config = dict(
    n_layer=20,
    d_model=192,
    n_experts=80,
    experts_per_token=4,
    d_expert=64,
    d_shared_expert=0,
    activation='geglu',
    moe_layers=[1, 2, 3, 4, 5, 6, 7, 8, 9, 10, 11, 12, 13, 14, 15, 16, 17, 18, 19],
    router_score='sigmoid',
    normalize_top_k=True,
    routed_scale=2.0,
    balance_loss=0.00243,
    balance_bias=False,
    init_std_router=0.0299,
    lr_router=0.0013,
    vocab_size=32768,
    norm='rmsnorm',
    norm_eps=1e-06,
    tie_embeddings=False,
    optimizer='adamw',
    lr=0.00262,
    beta1=0.9,
    beta2=0.99,
    grad_clip=2.0,
    batch_tokens=[131072, 262144],
    seq_len=256,
    train_tokens=539700000,
    steps=3449,
    dataset='wikipedia_en',
)
Below are experts of layer 13 (counted from 0) of a mixture-of-experts language model. Rows are named gate (a neuron's input weights, with its number), up (a neuron's input weights, with its number) and show model dimensions 0-191. Each number is 128 + 32 x the weight over its row's rms, rounded and kept within 0 to 255.
Before each expert's rows: a language model's description of what the expert responds to; "mostly gets" lists some tokens that are sent to it at least half of the time. This comes from a sample of Wikipedia text that the model never trained on.

# expert 62
It responds to: Prepositions after verbs. Prepositions following verbs or nouns of motion and membership, such as came into, moved to, student at, owned by, fired on.
mostly gets: " into", " at", " reached", " entered", " in", " attended"
gate1 [132 214  95 164  98  59 125 137  76 141  79 138 136 106 116 138 175 103 150  50 130  83 166 110 128  73 138  86 130  94  81 154 160  98 121 120 113 146  98 127  85 151 165 106 102  92 109  86  72  69  86 176 127 183 151 112  63 163  97 101  81 140 102 120  82  97 204 176 149  54 115 103 173 113 118 137 188 114 106 172 166  92 154 151 121 146 171 102 120 145 115 114 151  84 146 129 109 106  96 118 150 150 110 151 146 121 148 145 142 137 125 104 106 139 151 128 147 138  89 160 141 142 180  96 150 154 147 139 111  66 159 100  85 134 126 198 174 191 190 144 121 125 131 123 125 131 124 152 136 126 125 158 140 179 121  76 124 165 142 160 159 136 119 104 106 102 129 140 143 161  84  69 166  95 151 138 174 194 103 192 134 176 150 110 111 136  96 145  89 134 151 116]
up1 [ 77 129 130 102 117 169 212 142 192  92 106 118 198 192  82 104 138 104  81 183  74 139 162 145 140 102 189 182 163 138 140  82 168 105 100  94 141 142 134 157  83 115  99 145 171  98 134 137 135 137  82  70 130 106 179 167  95 103  83 151 133 104 178 115  89 131 115 101 152 107 118 120 108 126 156  66  83 120 154 125 161 151 109 159 170 118 105 138 145 164 164 126  84 148  76 143  97  98 203 147 127  91 101 137 100 112  99 151  70  92  95 118 139  97 111 148  91 151 127 166 132 121 110 155  81  88 105 158 138 121  99 163 117 106 108 118 120  99 139 136 147  84 157 132 170 116 106 117  89 117 173 113 145 185 183 150 151 101 115 101  99 133 182 131 153 153 149 143 165  85 148 117 124 160 117  53  61 131 129 140 136 154  79 187  94 155 145 196 104 166 148 159]

# expert 30
It responds to: Non-English name fragments. Word pieces and particles in foreign names and titles, such as von, La, van, Das, and endings like -en, -es.
mostly gets: " Sch", " La", " von", "š", " la", " Van"
gate2 [102 138  94 106  93 156 134 102 121 119 105 172 121 127 176  97 126 159 141 131 127 133 169 169 152 126 135  97 130 137 101 147 118 104 138 115 175 113 169 109  27 169 134  91 152 119 117 175 139 100 118  91 145  81  98 139 114 176 102 119  96 106 138 186 147 160 151 118  80 158 136 132 108 125 113  75  63 160  79 128 142 193 143  90 151 117  96 118 176 163 161 108 136 124 125  55 135 178  76 136 142 159 180 135 135 113 166  95 133  89 173 145 123  93 112 101 166 190 119 171 151 116 111  80 167 170 129 125 123  76 121 135  86 126 105 107  81 122 125  92  79 100 102 109 183 141 121 169 149 136 119  92 150  79 121 121  52 140 205 205 123 115 101 125 188  93 134 160 146 122 139  72 170 137 171 108 112 121  62 201  92 183 138 168 146 121  97 151 113 143 169 120]
up2 [153 105  65 165 129 118 164  50 193 120 101 124  92 134  85 124 104 134 112 145 176 148 150 119 194 137  81 138 121 161 139 138 147  67 126 130 141 114 172 107 147 155 163 171 133  76 151 206 118 203 120  97 124 105  66  73 140  86 126 164  81 135  67 138  99 129 114 119  59 111 141  68  67 103 121  74  78 127  77 161 155 127 131 131 108 107 125 133 131 141 183 163 109 173 146 120 122 178  95 146  80 145 186  85 164 153 136 117 144 127 119 117 121  97 164 111 160 190 125 187 177 156  76 164 137 167 124 160 108 132  60  74 111 113 139 131 122  89 150 138 121 148 207 110 153 110 142 167 169 142 148 141 124 120 102 121 160 111 127 120 141 138 126 135 133 122 125 140 164 160 127 127  59  72 102 122 132 172  78 106  91 181 102 117 169 107 142  91 128 129 156 138]

# expert 51
It responds to: Quantities and sentence ends. Periods ending sentences and units after numbers, such as years, million, %, minutes, century, plus trailing zeros of large figures.
mostly gets: "%", "}", " million", " century", "%)", " Royal"
gate0 [185  96  80 107  75 113 164 120 131 117 108 121 187 120 141 179 146 137 124 133  98 110 160 115 113 108 131 108 170 139 108 119 117 141 168 160 128 113 118 100 199  48 110  97 163 103 129  57 169 155 114 111 180 107 110 130 146 148 138 132 137 138 143 157 137 180 117 140 126 171  81 187 103  86 199 178 150 159 139  91 116  54 149 127 143  94 130 157  46 121 108 117 138 104 128 166 108 149  99 136 119 161 120 100 111 136 125 142 107 149 130 112 129 159 154 167  85 175  60 216 126 161 124 117 114 114  50 145 136 145 159 106 156 122 194 134 129 145 111  91 105 133 102 130 127 115 106  80 127 105 144 142 177 165 147 117 113 157 143 116  98 182 138 127 213 141  58 157 114 175 174 108  76  50  89 129  93 152 127 144 123  63 121 102 127 114 105 179 106  85 106 157]
up0 [153  85  93 168 174 147 125 144 139  78 138 190  70  90 123 156 102 132  88 126 155 144  84 198 136 110 103 135  84 130 174 141 145 152 117 122 153  44 183 152 118 120 169  88 124 153 139 122 127 133  82  51 171  63 110 166  92 102 151 120 167  84 116 131 177 125 132 147  89 111 148  99 211 158 115 140 115 147 145 150 175 158 134 194 123  66 134  96 168  78 140 156 101 123 154 124 121 138 148  80 146  89 137 125 115 120 135 132 161 103 117 118 136 107  78  84 130  97 165 135 120 115  98 168 146 143 144  61 124 144  82 129 173  99 132 182 109 101 122 153 122 127 103 119 108 126 226 133 127  95 105  83 102 141 109 137  95  97  94 120 204  65 114 159 160 121 167  84 127 113  75 174 221 151 169 128 141 146 163 132 127 166 118 125 133 147 109  94 132 126 112 130]

# expert 60
It responds to: Table and label separators. Pipe separators in table rows and colons after labels, such as Clade:, BBFC:, Scotland:, plus arrows and semicolons.
mostly gets: "):", ".:", ":", "\":", " :", " ="
gate0 [121 110 116  77 163 100  51 206 145 178 153 115 156 130 138 127  65 159 120 136 149 141 159 152 109 133 143  83 137 109 181  99 157 105  83 122 111 110 125 128 107 122 117  72 171 134  76  92  80  81  77 114  95 122 197 189 160 139 146  93 141 126 119 112 153 140 213 112 115 148  57 134 163 153 119  92 146 228 127 148 167 102 141 113 126 157  94  90  76 115 108 138 167 130 151 136 166 106  93  98 125 119 134 172 167 126 175 173 157 146 108 142 129 130 125  71 180 145 161 137 154 117 137 116 136  65 113  88 156  76 141 112 135 193  87 183 141 190 143 106 110 120 128 157 181 125  98 101 153 131  76 136 159 173 114  88 103 136 159 115 174 138 138 143 143 131 127  96  77 126  90  69  86 136 185 128 123 157 147 108 159 109 129  79 140  85 114 105 136 112 116  87]
up0 [187 134 156  82 216 105 100  87  81 144 114 121 121 115 143 159  69  79 144 113 167  77 105 107  88 128 100 138 106 136 121 154  91 150 134 119 161  69 136  87 141 135 116 106 158 123 188  49 100 112 116 114 117 158 192 177 140 142 121  95 198 137 140 179 100 156 173 141  83 100 135 102 152 114 145 116 154 163 126 147 159  91 140 130 138 135 147 137 158 117 122 100 113 133 128 117 191 133  92 121 114 142 165 154 152 122 169 167 137 143 125  88  73 193 114  74 134 111 121 162  57  98 169 105 135 106 154 153 147 102 118 103 152 131 130 166 159 131 112 120  69  82 152 141 100 104 114 157 196 120 152 127 130 150 105 170 113 125 150 142 153  97  83 142  11 153 168 106  73 170 130  93 126 154 124 162 164 181 109 108 143 102 180  59 149  95 109 137  71 115 140 160]

# expert 38
It responds to: American sports teams and scores. Digits in win–loss records and season results, and US college and pro sports names such as NFL, NCAA, Michigan, Phillies.
mostly gets: " NFL", " NBA", " NCAA", " Sox", " Illinois", " Phillies"
gate1 [ 58 146 125 106  78 108 124 123 113  94 159 111 135 108 117 145 122  49 105  57 151 144 203 157 164 138  88 134 180 124 148 162 151 135 161 106  98 107 117 121  70 124 113 120 216  93  93 191 132  99 131 125 139 145 170 122 141 211 170 148 181 111  72 151 161  85 135 168  95 130 147 138 103 162 109 106 115 109 117 160 121 147 130 140 176 145 115 131 105 177 160 179 144 104 162 133  94 120 130  99 155 167 148 123 114 133 126 105  72 125 104 152  75 134  79 146 139 160 143 161 178  97 114 130 136 140 170 140  72 138 174 156 133 125 107 125  73 132  86 141  71 114 111 128 124  81  86 129 119  96 133 188 136 107 127 178  66 117 118 117 156 157 152 155 217 115 138 118  66  69 166 113  75 126 140 143 137  82 137 180 127 165  85 104 135 150 135 153 138  72  67 136]
up1 [ 64 148 198 126 158 174 113 135  87 164 156  80 147  68 170 180  77  73 138 116 153 145 184 132 140 127 168 123 156 124  73 218 109 158 101  96 128 152 177 116 137 129  95 146 145  80 166 162 144 170 147 155 103 168 135 102 163 142 158 161 143 126  82 182 151 101 179 151 140 176 116 126 143  82  93 141  60 141 139 134 126  91 148 140 119  78 131 196 139 137 104 137 125 139 106 123 132 101 156 151 169 131 134 115 129 118 172 116 147 123 202 154 121 159 157 109  77 103  56 167 152  68 107 109 139  68 104  90 146  68 159 115  92 126  69 197 143  84 143  90 114 140 110  96  63 138  96  98 109 117  92 103 135  78 136 136 154  93 155 139 137 163 130  94  88 132 142 137 119 103 112 143  92 151  94 138 125 145 152 181 111  70 128  80 168 146 109 150 114 118 123 104]

# expert 28
It responds to: Mid-word fragments, digits. Inner pieces of rare or foreign words and names, such as Eisteddfod, Portstewart, CRICOS, plus single digits in numbers and dates.
mostly gets: "Ed", " Geo", " medalist", "ugg", " reign", " Conn"
gate1 [183 119 133 177  98 158  71 116  66 145  80  34 167 135 180 128 159 143  72  96 154 140 136 140 122 107  84 130 140 150  92 106 138 184 132  81 131 179 106 161 118  85 148 199 161 106 151 140  60 144 122 165  95 156 109 127 174 168  63 127 114 143 126  59 114 110 155 127 129 153 119 162 142 126 120 141 116 141 149 125 138 130 133 165 188  54 128 125  95 152 144 125 144 112 198 164 154  89 158 159 115  77  52 104 109 101 114 111 154 157 104 146  84 125 143 120 115 207  93 109  83 114 148 143 153 123  90 106 174 102  84 102 131 143 113 163 183 102 130 117 152 119 127 140 194 134 108 176 109 109 151  94 136 163  63  85 136 111 129 174 172 129 106 135 166  79 169 143  64 147 165 169 153 131 147 123 143 135 126 118 122 102  71 161 144  85 121 132 111 139 100  93]
up1 [134  70 137 185  69 132 130 129 179 145 147 132 102 174  75 137 113 139 170 157 172 153 107 136 125 129 114 209 130 173 105  90 144 118  61 133 127 151 125 141 155 117 141 169 135 149 176 130  92 112 110 184 132 123 144 157  91 113 118 179 163 136 109 164  92 165 217 140 165 158 107 119  97 111  67  90 151 155 146 141 128 111 154 137 140 120 114  93 119  97 179 144 107 131 127  91 147 134 121 130  71  74  67 119  84  65 104 109 102 110 119  73 120 195 137 166  66 137 119 128  93 133 157 148  90 134  84 135 196  91 159 144  92 158 126 181 159  48 121  98 163 156 122 186 132 141 127 115 150 103  71 104  79 128 110 167  94 115 182 141 164  42 154 115 109  68 131 152 114 184 127 149 142  71 127 114 145 117 114 117 145 168 135  87 107 105 154 147 112 133 130 154]

# expert 55
It responds to: Prepositions after nouns. Prepositions and conjunctions following a noun or verb before a noun phrase, mostly of and for, plus by, with, without, because.
mostly gets: " for", " how", " without", " when", " because", " regarding"
gate1 [118  73  55 130 134 159  80 140 175 119  65 186 106 134 106 173  75 102 109 125 166 126  97 131 123 132 106 151 140  81 139 150 146 108  87 111 101 115 128 159  81 105 136  89 107 128 111 101  85 175 157 156 131 178 102  99 149 112 149 102 110 128 149 138 114 162 124  73 116  90 121 114 115 160 165 120 151 130 111 156  91 155 140 144 159 119  84 145 117 153  96 102  81 130 194 146  62  62 144 191 109 130 144 172 186 118 170 172 150 119  98 118 123 132 134 132 197 108 142 176 172 108 131 208 151 105  70 132 100 110 145 112 117 142 131 161 152 125 110 151  61 171 143 143 123 125 176 139 161 154 104 117 160 146 144 144 211 148 134 154 181  52 160  73 174  81 109 148  77 113 167  71 106  93 133 139 131 100 119 120 127 154 140  86 183 112 123 183  67 125 100 136]
up1 [161 142 177 137 142  64 143 163 120 158 164 114 140 112 141 146 130  96 187 157 133 182 100 145 124 126 136 152 116 147  57 149 112 136 156 169 175 115 122 170 177 157 164 114 178 121 109 147  61 123  46 211  57 152 143 137  85 123  84  79 123 149 137 123 170  99  94 112  82 129 225 119 144 125 192  95  91 134  73 103 130  57 128  89 133 138 193 136 199 102 114 162 158  49 103 158 189 153 112  99  89 155  90 142 154  95 109 139 109 125 144 124 131 100 129 139  96 112  98  99 115 108 161 142 152 186 101 142 104  95 116 138 126 114 126 109  74 118 129 145 109 143 138 126 137 128  66 112 191 102 111 151 110  90 128 101 109  85 115 117 162 184  90 163 111 146 138  78  99 100  73 124 113 142 130 149  99 167 167 159 144 168 126 130 123 126 123 133 144 100 148 159]

# expert 53
It responds to: Taxonomic name fragments. Word pieces inside Latin species and genus names in biology lists, especially consonant clusters like Br, Tr, Cl, and beetle.
mostly gets: " beetle", " br", " Cl", " Cr", " Kr", " Tr"
gate1 [134 164 147 180 133 107  79 163 127 183  97 151 100 117 142  86 180 100 137 133  99  99 118 145 197  85 122 119 172 119 128 149 110 139 128 124 114  69 170 150 131  93  68 101 144 149 164 153 114  48 151 170  67  62 141 110 154 177 130 169 121 136 169 180  82 178 123 117 134 106 111 131 207 107 147 132 150 175 168 102 148  96 150 154  98  96 142 115 134 144 190 139 152 133 146 190 206 143 160  92 140 138 112 127 163 115 132 130 122 143  66 155 129 118 111 165  93 188 144 108 105  93 187 156 119 125 127 145 140 150  96  73  88 158 130 141 134 106  79  48 106 126 122 146 115 145 102  73 130  64 152 120 166  99 109  98 121 145  81 107 175 144 115 110 115 131 153 117 103 166  97 169 162 116  82 144 151 113  88 140 107 101  49  87 114 123 146  90  94 105 187 137]
up1 [ 45  68  96 175 132 175 149 146 130 136 100 113  98  92 155 105 153 141 119 146 125 161 139  95 128 155 155 124 122 140 162  93 129 103  99 167 126 120  52 125 164 204 113 105 142 126 110 150 111  80  76 139 151 122 102 194 122  88 187 157 108 139  98 116 155 110 100 129 104 102  98 107 115 118  80 168  99 125 162 216 140 137 147 169 116 189 123 101 175 126 115 110 132 137 123 151 120 161  90 114 105 189 151 139  79 174 119 121 132 103 115 164 161 141 150  79 149 108  96 170 115 122  91 149 162  94 154  85 133 118 161 151 101 116 124 108  75 170  79  90 147 180 142 163 144 105 163 154 171 112  83  93 141 134  66 149 140 120 148 139  87 102 140  59 117 141 214 113 160 132 110 146 101  87 150 144 158  87 159 193 128 122 111 162 189  55 133 176  85 111  91 113]

# expert 41
It responds to: Fight and sports tables. Cell separators and entries inside results tables, such as weight classes in fight records, tennis scores, initials in citations, ft units.
mostly gets: "-STARRS", "^{(", ")},", "ab", " TKO", " ft"
gate0 [130 160 152 143 145 159 121 191 166 157 117 135 122 100 155 100 160 102 109 129 131 120 163 149 121 149 147 125 115 113 135 119 110  65 132 111 144 115 194 110 100 135 118 157 131 154  95 138 113 153 135 140  63 138 134 138 169 163 122  99 151 128  64 139 123 147 130 129  86 112 117  73 169 155 139  64 123 158 133 139 149 153 115 150 142 104 113 185 144 146 176 135 148 143 113 134 109 122 171 146 110 106 146  99 238 116  73 103 139  80 146 113 174  98 120  88 107 172 211  93  84 132  82  94 118  90 170  89 169  82 211  48 145 151  82 180 188 136 174 138 160 103  72 160 104 131 126 146  97 105 166 164 153  84 134 104 143  95 154  96  94 138 118 105 165  81 102  39 109 122  93 148 116 138 108 120  82 130 167  88  92 103  94 177 112 143 147 173 160 136  75 111]
up0 [169 147  88 133 112 137 169 144 124 137  49  86 173 133 120  73 154 145  99 122  79 143 105 141 137 116 105 103  72 141  61 181 126  75 162 146 166 165 142  88 115 147 101 139 111 109 165 159 139 195 108 168 105 103 166 145 197 148 189 123 128 109 133 150 122 124 114  69 157  72 108 114 142 171 180 149 144 106 117 102  68 139 138 142  91  96 111  93 116  86 154 115 200 179 135 130 126 115 153 172 102 161  92 110 147 186 112  99 121 129 109  44 130  96 161 139  83 149 190 160  78 108  73  83 128  91 151 174 139 123 165  96 151 122 107 137  95 149 128 176 188 106 130  96 140 139 153 118 116 117 179 175  85 124 156 129 135  89 166 159  54 135 107 200 133 105 161 124 157 143 127 131  80 133 130 134 138 138 169  90 153  79  89 104 125 142 101 138 166  95 102 126]

# expert 47
It responds to: Table header separators. Pipe and semicolon separators in schedule headers and long table rows, plus note-like words such as See, Note, Also.
mostly gets: "Note", "See", " Also", "Res", "-STARRS", "-c"
gate0 [116 143 139  41  95  97  91 146 139 137 154 108 123 110 198 122 145 122  68  84 107  99  84 121 122 109 156  87  89 102 152 132  84 106 112 140  79  51 143 107 153 127 119 145 134 126 115 143 114 166 181 147 144 127 137 136  68 145 167 143 128 136 143 137  92  87 109 118 160 179  91 128 141 118 161 117 146 112 109  51 140 147  67 120 153 142 118 181 166  78 105 136 142 132 151 138 126 237 156  70 126  99  78 122 144 136 169 129 146 169  84 184 117 156 173  96 127 165 147 127 143 162 161  62  94 149 170  68 158 110 137 109 140 172 162 113  90 167 173 112  84 157 114 114 131 130 127 144 122 106 136 168  88 131 127 160 144 189  93 112 141 131  68 114 143 122 203 149  97  85 141  70 169 121 112 174 187 145 155 148 105 140 145  77 126  68 172 143 133 151 148 102]
up0 [149 101  49 136 129 156 208 160 182 157 176 109 125 126  98 140 107 138 131 162  76 145 104 105 136 131 156 123 141 117  57 124 138  85 154 158 139 146  97 104 163 115 134 163 105  96 174  88 127 109 105 113 163 130 178 109 106 139 132 165 155 101 120  93 136 117 139 111 154 121 153 172 113 151 193 168 125 168 148 164 128 135  76 147 112 135  67 102 102 218 125 116 132 174 159 131  94 104 159  37  96 159 160 160 129 139 143 122 128  80 172 155 158 112 102 152  88  90 109 163 110  65 162 160  67  82 107 120 164 107 140 115 128 124  87 133 191 166 118  96 134 110 158 149 111 118 184 124 125 148 166  92 159 127 138  96  82 179 127  89 163 144 109 151 116 154 116 154 122  70  73 129 182 149  65 128  86 131  92 109 145  25 113 130 113 147  90 167 138 141 106 104]

# expert 48
It responds to: Sentence and heading ends. Sentence-final periods, paragraph breaks and closing == heading markers, plus clause links like that, which, because.
mostly gets: ".\n\n", " =\n\n", "\".", " where", "==\n", " because"
gate0 [172 156 156 158  87 131 125  70  93 100 115 121  73 149  73 143 101 141 151 156 181  82 155 150 120  84  95 118 125 142 101  78  79 163 110 127 132  84 140 166 144 126  88 160 130 145 103 117 109 151  79 138 129 120 205 142 149  98 147 155 121 175 189 165 115  76 159 143 143 171 156  87 202 128 103 115 159 157 121 170 114 148 120 127 203  38 113 111 123  81 159 153 125 133 111 135 153 145 131  79  94 125 155 104 143 126 114 134 113 123 152 149  73 150 127 111 121 123 113 139 172 141  99 196 153 166 119 191 121 135 124 117 167 108 103 134 186 116  98 112 164  79 145  87 110 158 141 105 109  99 114 126 143 166 144 130 131 148 124 117 114  65 201 178 140 125 142   0  79 109 131 154 132 145 103  90 147 121 152 113 170 139 121 114  84  86 110 151 109 111 139 150]
up0 [131 125 139 109 114 108  58 151  82 112 173 148  72 151 178 161  92 129 137  96 102 130  95 133 101 113 124 134  68 123 138 147 158 133 118 147 140 133 157  85 167 170 141 108 194 120 124  64  92 155 123 133 128 111  85 109 143 146 167 102  75 145  77 157 139 130  64 156 128 113 138 108 106 162 101  87 147 112 164 152 174 126 148  97 147 126 131 110 135 157 192 109 152 126 147 128 119 115 117 125 102 149  97 102 132 132 148 178 190 140 112  69  95 162 173 123 142 135 162 167  89 144 114  41 232 113 138 108 142 115  79  89  90 149 105 155  98 114 111 156 133 165 159 162  54 124 108 107 184 120  85 128 106  96 104 110 118  96  98 149 189 131  87 129  64 203 130 164 148 144 186 102 141 125 139 183 109 169 111 171 168 119 162 150 150 147 186  95  65 151  83 105]